Experts of a small language model.
Training: a variant of Adam for the experts, 958M tokens.
Below are experts of layer 8 (counted from 0) of a mixture-of-experts language model. Rows are named router (the router's row for the expert) and show model dimensions 128-255. Each number is 50 + 10 x the weight over its row's rms, rounded and kept within 0 to 99.
After each expert's rows: a language model's description of what the expert responds to. This comes from a sample of Wikipedia text that the model never trained on.

# expert 58
router:58 32 41 48 38 48 50 50 46 50 49 53 67 44 49 41 58 48 43 47 42 37 59 30 50 42 54 46 29 49 47 41 31 69 55 55 61 51 49 51 42 42 48 50 50 68 53 45 44 56 63 60 49 73 52 34 52 63 60 65 48 33 55 39 49 58 60 58 61 65 47 56 53 64 44 58 44 64 41 55 47 64 53 40 55 37 42 55 53 66 43 55 62 54 38 56 37 47 57 54 28 37 52 43 46 51 47 47 39 59 52 70 56 65 47 51 45 31 44 35 50 57 52 71 64 43 56 50
Football statistics tables. Separators, numbers and labels in football squad and season statistics tables and infoboxes, such as FC, MF, Gls, Senior.

# expert 31
router:44 40 59 48 51 38 27 39 40 68 61 56 39 56 41 51 53 47 26 46 38 45 55 23 48 49 46 58 35 60 54 47 53 45 53 55 65 65 38 63 55 43 52 51 52 52 60 50 54 44 50 68 38 59 48 47 45 53 41 57 46 51 51 46 32 45 41 65 39 62 43 60 31 65 36 56 29 56 49 44 55 66 59 55 41 53 61 50 52 52 36 48 53 34 51 57 47 60 55 48 37 47 51 46 44 40 61 61 46 58 43 65 41 58 59 48 45 37 48 67 68 54 65 64 51 46 52 35
Ordinals and head nouns. Nouns and ordinals right after the or a possessive, such as the first, fourth season, title, role, debut, highest.

# expert 43
router:67 39 55 53 48 35 41 61 60 54 57 41 54 58 46 40 67 56 32 63 46 44 52 34 51 48 65 63 48 39 48 50 40 53 47 49 58 55 51 70 53 53 53 50 63 63 48 49 54 46 51 64 44 68 48 48 50 55 43 51 53 44 58 54 49 42 45 65 51 47 46 56 44 52 37 49 32 67 54 45 56 40 46 39 61 62 49 41 44 60 43 44 64 32 34 41 36 58 58 54 49 40 59 38 41 48 61 52 36 37 38 64 56 58 50 46 41 45 57 43 47 52 59 33 65 40 48 49
Time period nouns. Nouns ending time phrases after in or a, such as years, decade, period, week, century, often before a comma or period.

# expert 41
router:52 45 53 50 54 45 48 53 48 70 63 53 58 51 37 33 52 51 47 53 33 27 52 32 43 42 42 54 40 36 53 50 34 50 34 53 61 71 55 73 58 51 40 51 61 46 59 30 59 54 60 48 50 48 42 40 56 42 44 52 46 50 46 50 39 66 55 48 43 64 52 54 50 58 38 44 30 61 33 50 45 47 55 52 53 48 52 48 61 56 57 46 65 43 42 40 44 42 53 63 41 58 53 43 39 53 53 50 46 60 52 63 39 61 55 48 48 34 34 32 54 52 61 62 63 46 47 51
List and table delimiters. Row-start dashes and pipe separators in personnel lists, track listings and sports tables, plus country codes like ENG, GER, and titled.

# expert 42
router:66 52 48 58 55 34 41 51 61 58 63 38 58 54 37 47 73 50 43 37 54 48 55 39 55 54 51 55 32 48 58 32 48 47 45 44 57 48 30 37 55 48 50 60 52 61 49 45 54 42 58 47 53 66 64 26 58 55 18 36 48 48 59 50 43 39 54 55 39 62 36 45 47 49 48 47 37 53 40 32 49 45 63 43 59 43 45 48 61 67 54 47 54 43 27 48 50 59 48 56 50 55 58 44 71 53 46 51 43 51 46 79 53 67 61 35 51 43 27 47 46 72 66 66 59 62 43 53
Initials and acronyms. Capital letters and periods in initials, abbreviations and acronyms, e.g. W.A., LLD, A.D., WHO, asteroid discoverer codes.

# expert 32
router:54 40 49 40 40 46 48 40 59 60 70 44 47 50 41 44 70 71 48 41 38 46 62 31 53 45 58 49 33 61 51 57 31 56 48 48 53 57 37 52 54 44 50 46 44 52 41 42 65 47 59 62 37 75 61 41 56 56 51 63 52 34 56 57 36 43 54 44 54 71 56 38 49 44 46 33 51 53 30 57 63 57 54 45 47 51 53 55 49 51 37 43 44 54 35 57 43 35 69 49 36 48 60 43 63 62 38 56 48 50 55 60 51 65 50 51 50 38 37 46 43 48 45 59 44 43 43 50
Football career stats. Tokens in footballer careers and music charts: Apps, Gls, goals, League, scored, slashes in club/apps lines, season words.

# expert 61
router:63 59 51 46 60 60 68 48 42 43 64 45 49 43 48 53 56 64 48 24 55 34 49 35 51 50 75 58 48 48 41 59 48 48 56 45 52 53 64 62 51 37 49 53 58 45 51 40 61 58 54 51 61 66 45 50 59 53 34 59 62 39 40 47 45 62 41 51 52 48 45 52 60 49 50 59 37 68 56 60 51 61 53 41 60 47 43 62 59 64 48 54 52 49 31 38 56 50 67 49 28 51 55 47 60 61 48 39 54 44 41 63 62 48 56 43 42 69 54 46 55 59 64 48 52 45 49 57
Time prepositions and dates. Prepositions and month names in date expressions, such as in, during, until, In September 2010, May 10, 1915.

# expert 63
router:62 42 53 55 54 40 48 39 34 56 64 36 53 44 53 46 73 49 41 44 46 32 60 52 59 45 53 55 45 63 64 38 55 60 55 49 46 59 52 57 49 52 48 40 42 54 57 44 42 69 53 72 29 65 57 44 53 43 34 62 35 32 55 36 43 51 58 52 52 57 45 57 56 41 37 46 32 50 45 58 56 51 50 40 44 57 36 59 50 65 44 50 66 42 39 54 47 50 65 54 40 49 43 51 40 51 40 46 55 52 51 60 41 87 49 55 50 30 30 47 56 43 50 51 61 50 51 46
Plural and group nouns. Nouns for groups, people and places after the, his or their, often plural endings, such as students, family, soldiers, delegates, villages.

# expert 6
router:50 63 55 49 72 28 42 52 33 52 50 48 58 52 36 38 61 70 47 45 57 41 59 47 68 48 52 54 55 37 43 70 51 53 36 53 72 59 40 61 46 39 59 69 34 59 59 47 53 55 61 57 63 79 51 49 38 49 54 50 61 46 51 50 46 60 62 45 54 41 49 42 55 52 42 36 43 48 39 63 56 60 51 38 37 66 54 64 56 71 51 41 59 40 39 51 39 55 64 51 47 51 59 43 50 52 61 53 36 58 54 57 45 68 45 52 37 27 25 33 45 52 53 57 81 28 52 34
Dash ranges and table cells. En dashes and hyphens between years or numbers, plus table pipes and cell padding in filmographies and lists, e.g. 1959–1991.

# expert 7
router:60 49 45 43 41 50 58 68 41 60 47 51 56 47 44 46 41 51 50 56 33 28 72 30 52 42 61 56 47 39 63 46 45 45 41 41 78 69 55 67 45 39 44 42 65 58 33 44 56 65 63 63 52 57 59 47 46 50 39 64 48 46 39 38 36 50 54 51 53 63 54 55 36 50 30 43 53 53 34 47 42 43 56 53 57 57 53 54 51 46 30 44 60 46 56 48 41 51 68 61 47 38 46 48 47 48 49 48 42 53 60 60 54 71 54 42 50 44 17 50 60 49 42 65 50 63 44 61
Sports result tables. Pipe separators and scores in match result tables, mostly before scorelines like 3–0, plus against, vs, defeating, featuring.

# expert 55
router:70 43 36 45 44 41 49 39 50 50 60 49 58 48 47 43 60 66 53 43 32 50 57 43 60 53 53 66 50 49 45 37 36 53 41 39 74 66 34 63 44 44 43 37 49 54 56 40 53 50 63 52 38 61 39 45 49 42 38 56 32 36 42 42 36 57 57 54 48 52 56 48 53 57 35 51 35 52 44 52 31 55 52 39 45 48 59 64 52 59 55 46 66 31 51 40 57 56 69 56 36 47 38 51 57 60 37 61 35 49 50 65 44 45 43 46 39 55 34 46 55 54 47 62 57 62 25 56
Name endings. Final pieces of names and proper nouns, such as -wood, -stein, -feld, -erson, plus George in sitcom plot summaries.

# expert 15
router:59 49 48 41 41 40 39 51 54 59 52 39 54 49 58 33 59 60 63 35 37 40 68 51 48 63 61 49 40 58 37 44 46 54 61 47 57 61 50 61 60 43 39 30 58 52 55 38 46 51 61 74 44 56 35 55 47 51 41 58 47 60 39 32 31 48 56 42 46 58 47 61 44 45 30 46 46 58 46 46 48 49 73 31 41 54 41 46 54 59 49 54 58 55 27 53 44 60 69 59 46 47 54 57 59 44 55 58 48 42 38 74 47 56 38 41 59 47 47 51 55 66 47 49 58 35 45 35
Location prepositions. Prepositions before places or people, especially "at", "near" and "to" after verbs like lodged, convened, moved, sold, also names such as John.

# expert 53
router:48 40 42 54 42 47 60 49 31 38 75 39 54 61 52 56 62 52 48 40 44 53 60 35 44 49 54 46 38 35 71 47 44 60 46 60 63 53 59 62 46 42 54 66 44 41 45 46 40 57 48 59 53 63 48 51 53 53 47 60 68 49 59 45 51 53 49 56 59 55 51 50 59 51 37 53 41 63 26 32 54 43 48 35 46 56 50 62 58 70 54 54 66 33 53 42 55 61 69 54 55 73 29 54 55 53 38 54 44 52 56 57 50 52 48 57 51 45 45 50 54 79 46 66 48 53 40 49
Function words in descriptions. Prepositions, conjunctions and verbs like with, using, includes, provides, and, of in technical or descriptive prose about uses and components.

# expert 45
router:62 40 41 59 55 42 51 36 46 47 57 57 46 39 56 30 51 55 26 44 48 45 56 21 53 38 44 62 40 41 53 50 50 58 48 50 37 65 35 60 44 44 55 61 47 53 45 44 51 60 56 53 53 64 59 42 36 65 18 39 61 46 53 45 55 47 48 46 42 77 53 41 29 41 21 39 44 57 45 37 62 41 61 59 54 54 42 50 52 57 53 46 58 26 39 37 66 66 63 59 48 55 57 35 62 58 37 42 46 42 42 85 50 69 47 41 62 32 40 42 36 59 49 68 65 56 54 52
Countries and modal verbs. Country and state names, often ending a place phrase ("Marseille, France", "to Argentina"), plus modals would, could, may, can and heading "=" marks.

# expert 51
router:61 62 52 58 62 47 40 53 51 56 35 49 60 51 52 51 35 59 40 48 30 36 50 33 44 50 58 46 56 51 56 43 50 68 43 64 52 65 54 79 41 44 42 48 64 75 53 44 48 48 60 62 47 56 42 38 47 42 53 49 38 47 42 51 54 52 35 58 48 55 45 34 32 51 23 24 47 57 31 66 35 50 61 37 62 42 53 55 45 66 38 43 63 57 54 52 43 66 57 55 48 58 52 58 74 48 51 51 38 63 39 62 61 55 44 45 44 49 36 52 49 51 53 69 57 53 36 47
Conflict and violence narratives. Function words and verbs in accounts of battles, attacks, crimes and crises, such as "ambushed by", "clash with", against, killing, suffered.

# expert 8
router:62 42 52 48 56 44 49 42 44 61 53 36 55 57 48 28 72 56 45 45 41 39 55 37 46 59 58 53 46 43 59 41 45 55 45 52 47 62 50 70 39 36 43 55 54 54 50 40 46 37 61 46 50 40 61 43 43 43 37 48 56 46 59 57 42 55 46 68 44 45 45 56 47 56 46 33 45 59 46 41 42 50 60 35 53 46 37 55 44 63 51 46 59 30 42 46 49 62 66 61 35 52 44 40 46 56 58 44 46 50 46 61 61 56 36 52 57 46 36 55 44 63 56 56 61 41 43 54
Founding and origin phrases. Prepositions like of, in, for after institution nouns, plus participles such as founded, built, published, established in history sections.

# expert 22
router:54 37 67 63 52 43 45 50 56 56 47 54 62 49 39 52 57 73 51 42 51 26 40 46 45 32 49 59 32 41 44 51 38 69 58 43 42 66 55 50 44 50 48 52 53 57 55 48 51 62 60 56 52 68 39 44 47 38 38 60 51 48 37 42 40 51 51 45 66 46 47 48 50 49 44 48 30 46 23 40 38 56 59 34 41 48 35 51 60 61 52 42 58 49 51 44 49 50 59 46 47 53 61 59 60 53 42 53 39 43 39 52 36 65 50 56 48 51 42 35 53 46 52 50 55 41 51 52
Plot-summary action verbs. Character action verbs and the words after them in plot summaries, such as tells, asks for, demands, refuses, decides.

# expert 28
router:53 52 40 53 49 52 36 56 56 50 61 44 43 62 37 51 39 60 44 43 40 40 57 37 61 58 44 47 55 47 67 46 56 47 48 66 58 77 50 50 43 35 53 44 59 64 41 46 46 55 51 62 40 56 34 49 44 57 43 54 53 40 39 48 43 36 51 37 58 60 50 36 41 45 36 47 38 56 31 60 55 59 61 54 59 40 44 67 44 56 34 46 55 46 40 45 42 53 61 65 40 56 51 42 53 52 56 53 29 62 46 55 49 54 42 57 49 35 21 51 59 51 46 56 51 55 55 66
Sports results tables. Pipe separators, scores and names in sports game logs and results tables, e.g. 9–2 |, @ Phillies, racing teams.

# expert 11
router:63 50 55 45 31 35 43 36 37 57 51 37 57 43 41 39 60 64 41 48 37 48 62 46 47 56 65 48 33 44 56 39 49 52 40 49 61 60 43 64 45 53 46 44 58 47 53 49 63 52 48 46 62 51 47 48 43 57 43 65 50 39 49 55 37 56 52 40 60 55 56 44 67 56 45 40 35 64 23 44 37 49 59 55 63 57 51 48 53 50 42 32 62 59 43 55 32 43 62 68 45 54 65 49 65 63 53 48 24 48 59 63 39 63 53 57 68 47 41 38 50 76 50 61 41 40 54 54
Music release titles. Tokens inside names of albums, songs, labels, shows and games in music and media articles, such as Records, BBC, Rock Band 3.

# expert 26
router:62 47 47 53 53 51 45 41 46 46 59 31 71 41 46 38 38 41 37 44 55 39 58 36 57 38 62 46 44 43 54 48 46 51 34 65 45 68 38 55 40 31 55 51 47 54 48 47 44 56 76 62 29 68 54 54 57 50 26 59 42 45 40 52 50 42 48 55 44 72 59 47 52 59 47 27 43 51 43 60 52 46 59 48 30 58 43 62 45 46 53 38 50 38 37 50 57 63 70 60 55 68 47 49 57 52 44 48 41 43 43 65 40 72 37 57 58 49 20 49 46 54 32 57 55 51 55 47
Articles and city names. Articles a and an before nouns, big-city names like York, Angeles, Toronto, and company-infobox field lines such as Company type.

# expert 16
router:58 47 46 52 53 50 56 28 61 44 50 32 63 53 39 36 50 45 42 37 41 39 51 54 55 59 38 50 41 61 48 69 39 61 57 57 58 67 44 64 60 36 48 55 55 47 48 49 42 46 59 68 35 57 54 65 55 43 42 49 42 36 45 54 30 61 59 60 64 53 64 37 28 67 32 64 38 56 57 50 53 56 58 45 48 55 44 64 44 58 47 38 51 47 22 54 37 61 67 52 56 58 42 52 54 51 53 47 34 48 63 69 59 54 46 49 54 47 26 63 60 55 45 72 41 46 57 64
Birth names and dates. Personal names, born/died and birth dates in biographical headers, e.g. William James, Born: January 18, born 1975.

# expert 62
router:64 46 40 45 46 37 42 54 36 51 51 46 50 49 42 57 62 60 61 50 52 37 58 49 43 51 49 57 37 54 45 56 64 56 47 50 56 77 49 69 61 39 48 36 54 55 66 42 55 61 49 46 51 46 53 50 43 62 31 55 44 41 61 53 44 71 59 47 65 81 55 50 44 54 40 49 32 63 52 65 50 48 49 40 60 66 45 59 59 55 43 38 60 41 44 51 37 49 62 56 45 52 59 47 66 65 62 41 42 50 53 66 37 58 43 43 56 47 46 36 51 64 58 66 59 33 49 54
Titles of works. Words inside titles of songs, films, albums and plays, like Love, You, Girl, Night, Dead, often after quotes or The.

# expert 24
router:55 42 39 55 42 36 53 44 52 55 46 41 47 38 30 48 67 46 56 53 40 39 65 47 43 56 62 70 43 59 59 51 50 60 34 59 49 56 49 60 35 48 53 52 53 43 69 35 50 70 41 66 43 47 58 40 56 57 48 58 53 52 59 47 46 46 50 38 33 60 41 45 43 54 37 42 49 40 50 37 46 48 45 37 48 48 62 45 34 49 54 37 72 40 26 49 47 48 57 56 52 45 57 45 63 50 56 69 46 55 55 58 64 63 64 60 42 46 42 55 51 54 53 56 61 32 50 53
Romance-language names and titles. Articles, prepositions and name pieces in Spanish, Portuguese, French or other foreign titles and names, e.g. de, la, José, São, van.